Below are experts of layer 8 (counted from 0) of a mixture-of-experts language model. Rows are named router (the router's row for the expert) and show model dimensions 96-191. Each number is 50 + 12 x the weight over its row's rms, rounded and kept within 0 to 99.
After each expert's rows: a language model's description of what the expert responds to. This comes from a sample of Wikipedia text that the model never trained on.

# expert 7
router:42 36 51 57 62 36 57 38 52 44 59 40 34 33 60 41 47 50 51 41 77 38 51 49 41 53 48 35 63 60 37 56 39 38 53 67 45 49 55 40 55 67 61 36 48 52 55 49 58 60 68 37 41 80 54 66 58 60 71 43 53 44 53 48 61 50 66 66 57 51 51 52 50 67 47 42 47 42 35 53 51 39 42 71 28 77 70 55 64 38 56 44 48 38 46 53
What it handles: Names in sports tables

# expert 9
router:39 43 54 58 33 61 46 37 48 36 62 41 34 52 43 58 58 45 58 54 62 63 54 47 38 47 43 44 49 75 25 40 31 50 36 39 41 41 37 29 36 37 55 32 42 62 45 41 54 47 29 48 65 71 45 68 56 53 60 61 43 48 57 47 67 26 48 74 48 43 59 39 55 72 52 64 60 43 41 73 42 47 58 53 51 33 39 57 43 43 77 32 81 59 54 55
What it handles: Informal and lyric fragments

# expert 5
router:44 54 66 55 21 47 57 53 37 65 45 28 62 41 61 40 48 42 62 39 43 42 41 51 64 63 48 43 57 58 37 44 42 80 58 49 59 65 39 41 40 64 80 42 41 41 43 69 51 39 61 44 38 60 51 52 48 53 54 55 57 64 52 61 60 43 47 46 61 52 46 47 44 49 51 29 71 33 28 24 49 48 49 47 34 48 16 62 39 33 49 43 52 61 74 62
What it handles: Punctuation and prefixes

# expert 13
router:62 43 41 58 50 38 40 29 63 33 49 59 39 32 41 79 61 37 46 36 56 64 50 54 58 46 42 40 40 42 51 54 47 59 29 65 66 58 53 52 51 49 47 53 48 19 60 62 52 34 51 50 38 35 61 43 35 52 48 54 39 52 41 55 48 38 40 53 64 38 39 55 48 55 54 60 75 40 45 58 29 45 43 51 47 44 53 34 42 36 43 51 52 47 45 39
What it handles: Biography career prose

# expert 0
router:29 38 50 37 49 42 44 33 52 44 54 48 57 22 70 31 55 53 40 58 41 41 48 41 33 47 53 38 50 52 50 54 51 52 44 47 76 26 48 45 43 50 48 47 46 51 48 54 48 50 39 58 46 62 44 55 39 45 58 47 44 29 55 34 61 41 51 52 67 20 49 44 56 57 54 39 56 48 52 51 36 61 46 63 30 37 33 66 42 57 58 49 47 57 44 57
What it handles: Noun heads and word endings

# expert 11
router:47 48 49 50 45 48 56 60 77 68 54 35 47 51 59 50 68 61 43 46 59 26 54 48 53 45 54 59 41 41 56 66 55 46 63 59 70 65 48 54 42 45 31 64 45 40 55 54 33 59 56 55 56 62 72 44 38 59 59 42 43 50 55 57 64 62 60 59 43 45 51 42 57 46 76 54 54 43 46 49 37 32 39 58 46 56 39 49 45 66 86 36 45 73 50 72
What it handles: Places and locations

# expert 10
router:49 61 57 50 33 07 41 67 78 70 69 43 50 53 31 38 66 61 65 38 47 42 53 36 58 38 53 54 54 42 55 49 36 39 57 51 49 53 41 33 42 49 67 28 67 52 53 70 39 43 51 50 64 50 66 48 47 45 36 74 55 59 48 61 67 34 83 24 39 37 43 61 38 48 66 41 47 72 66 49 65 58 46 48 55 83 55 49 34 54 46 46 45 65 34 62
What it handles: Months and past participles

# expert 4
router:37 35 56 46 46 52 45 34 42 34 49 58 46 51 33 43 53 38 57 59 57 77 56 66 62 57 50 45 48 58 57 62 34 63 46 54 30 41 24 44 53 43 57 40 42 62 40 44 63 46 43 35 50 69 52 82 38 55 49 47 45 59 43 53 33 34 55 72 62 36 24 67 36 60 68 74 26 38 22 67 30 37 56 80 48 70 55 54 61 39 54 48 54 63 45 53
What it handles: Name-initial capitals

# expert 2
router:36 51 59 50 29 56 60 35 56 67 47 43 37 34 52 24 70 66 56 49 32 28 33 58 52 22 46 49 54 70 44 62 38 41 57 33 64 37 38 41 37 64 56 59 38 50 33 45 46 40 52 56 42 30 47 59 74 56 70 63 56 72 63 54 47 42 52 38 54 55 58 59 43 72 35 44 67 32 44 64 54 49 47 35 47 79 55 59 49 36 56 37 59 53 40 57
What it handles: Prepositions after verbs

# expert 6
router:46 66 40 46 45 45 45 34 33 58 40 43 50 72 62 32 61 58 71 37 50 38 47 65 62 39 39 45 46 54 59 53 38 77 38 58 73 40 53 48 67 62 56 70 53 62 46 39 41 46 48 48 58 53 58 42 55 42 38 61 48 63 51 48 60 46 81 72 43 58 36 55 27 45 84 54 48 47 48 48 30 56 59 72 31 62 45 57 41 57 57 47 75 39 54 36
What it handles: List and line punctuation

# expert 3
router:30 64 60 70 33 47 52 45 37 55 58 62 52 47 76 45 42 69 56 37 42 45 38 51 68 59 40 49 68 49 43 60 47 71 41 59 80 48 47 53 58 53 44 51 41 39 51 66 64 55 63 52 49 44 73 55 48 61 47 43 51 70 63 38 71 59 46 35 53 48 43 60 49 55 56 46 66 43 45 43 27 70 27 66 33 38 47 64 51 52 50 34 32 36 40 58
What it handles: Technical word pieces

# expert 14
router:51 47 51 77 45 59 48 32 41 59 66 46 46 56 49 42 57 58 43 36 39 56 45 52 58 47 31 49 42 44 42 60 58 57 50 66 51 42 34 39 50 55 49 64 56 44 45 57 55 51 65 22 49 55 56 64 68 56 50 50 40 50 65 54 59 46 48 60 28 23 57 59 51 45 52 57 56 32 63 62 62 42 49 31 49 45 58 52 39 65 50 37 64 23 59 57
What it handles: Pronouns and relative words

# expert 8
router:49 57 56 36 48 51 64 57 53 64 51 50 60 40 56 54 70 44 41 56 51 43 42 60 34 65 42 33 55 54 81 53 24 73 38 61 52 36 67 60 61 42 62 31 49 56 37 44 36 47 54 49 58 60 56 72 68 48 48 40 28 73 63 50 52 25 57 39 49 35 55 31 30 31 58 57 50 40 77 54 38 53 47 63 43 45 49 50 40 44 58 40 41 61 53 27
What it handles: Numbers in tables

# expert 15
router:39 44 41 47 41 59 51 61 56 44 54 31 48 59 57 42 42 67 70 46 11 41 61 38 62 41 67 46 65 37 42 48 45 40 48 55 35 55 59 42 61 43 41 50 64 65 53 63 36 62 33 47 52 43 53 68 50 57 77 78 57 55 58 63 62 47 70 58 41 49 35 38 64 37 63 67 61 49 53 81 39 30 42 54 42 52 26 58 44 59 64 43 62 45 43 38
What it handles: Table and heading markup

# expert 1
router:31 32 50 35 33 50 42 57 67 71 60 41 55 62 72 38 51 66 51 49 43 53 31 40 65 60 34 39 58 38 49 47 59 50 34 74 53 53 40 33 45 78 66 63 33 60 18 46 35 62 53 47 59 46 65 56 51 44 51 59 58 59 54 38 48 51 45 55 42 40 47 56 47 68 41 34 38 41 42 52 32 46 49 40 47 51 56 57 56 41 47 44 32 61 55 43
What it handles: Articles and infobox breaks

# expert 12
router:41 49 37 74 65 26 47 41 61 48 46 46 55 43 48 63 59 46 38 36 39 42 47 65 53 25 55 41 63 69 53 69 51 43 41 57 45 50 36 66 72 40 52 73 40 66 44 51 53 24 31 65 43 57 57 82 42 55 64 47 65 44 58 71 60 56 50 42 51 44 49 62 46 49 69 50 43 47 57 69 48 36 23 49 41 70 60 73 50 38 64 59 57 56 43 50
What it handles: Table and heading markup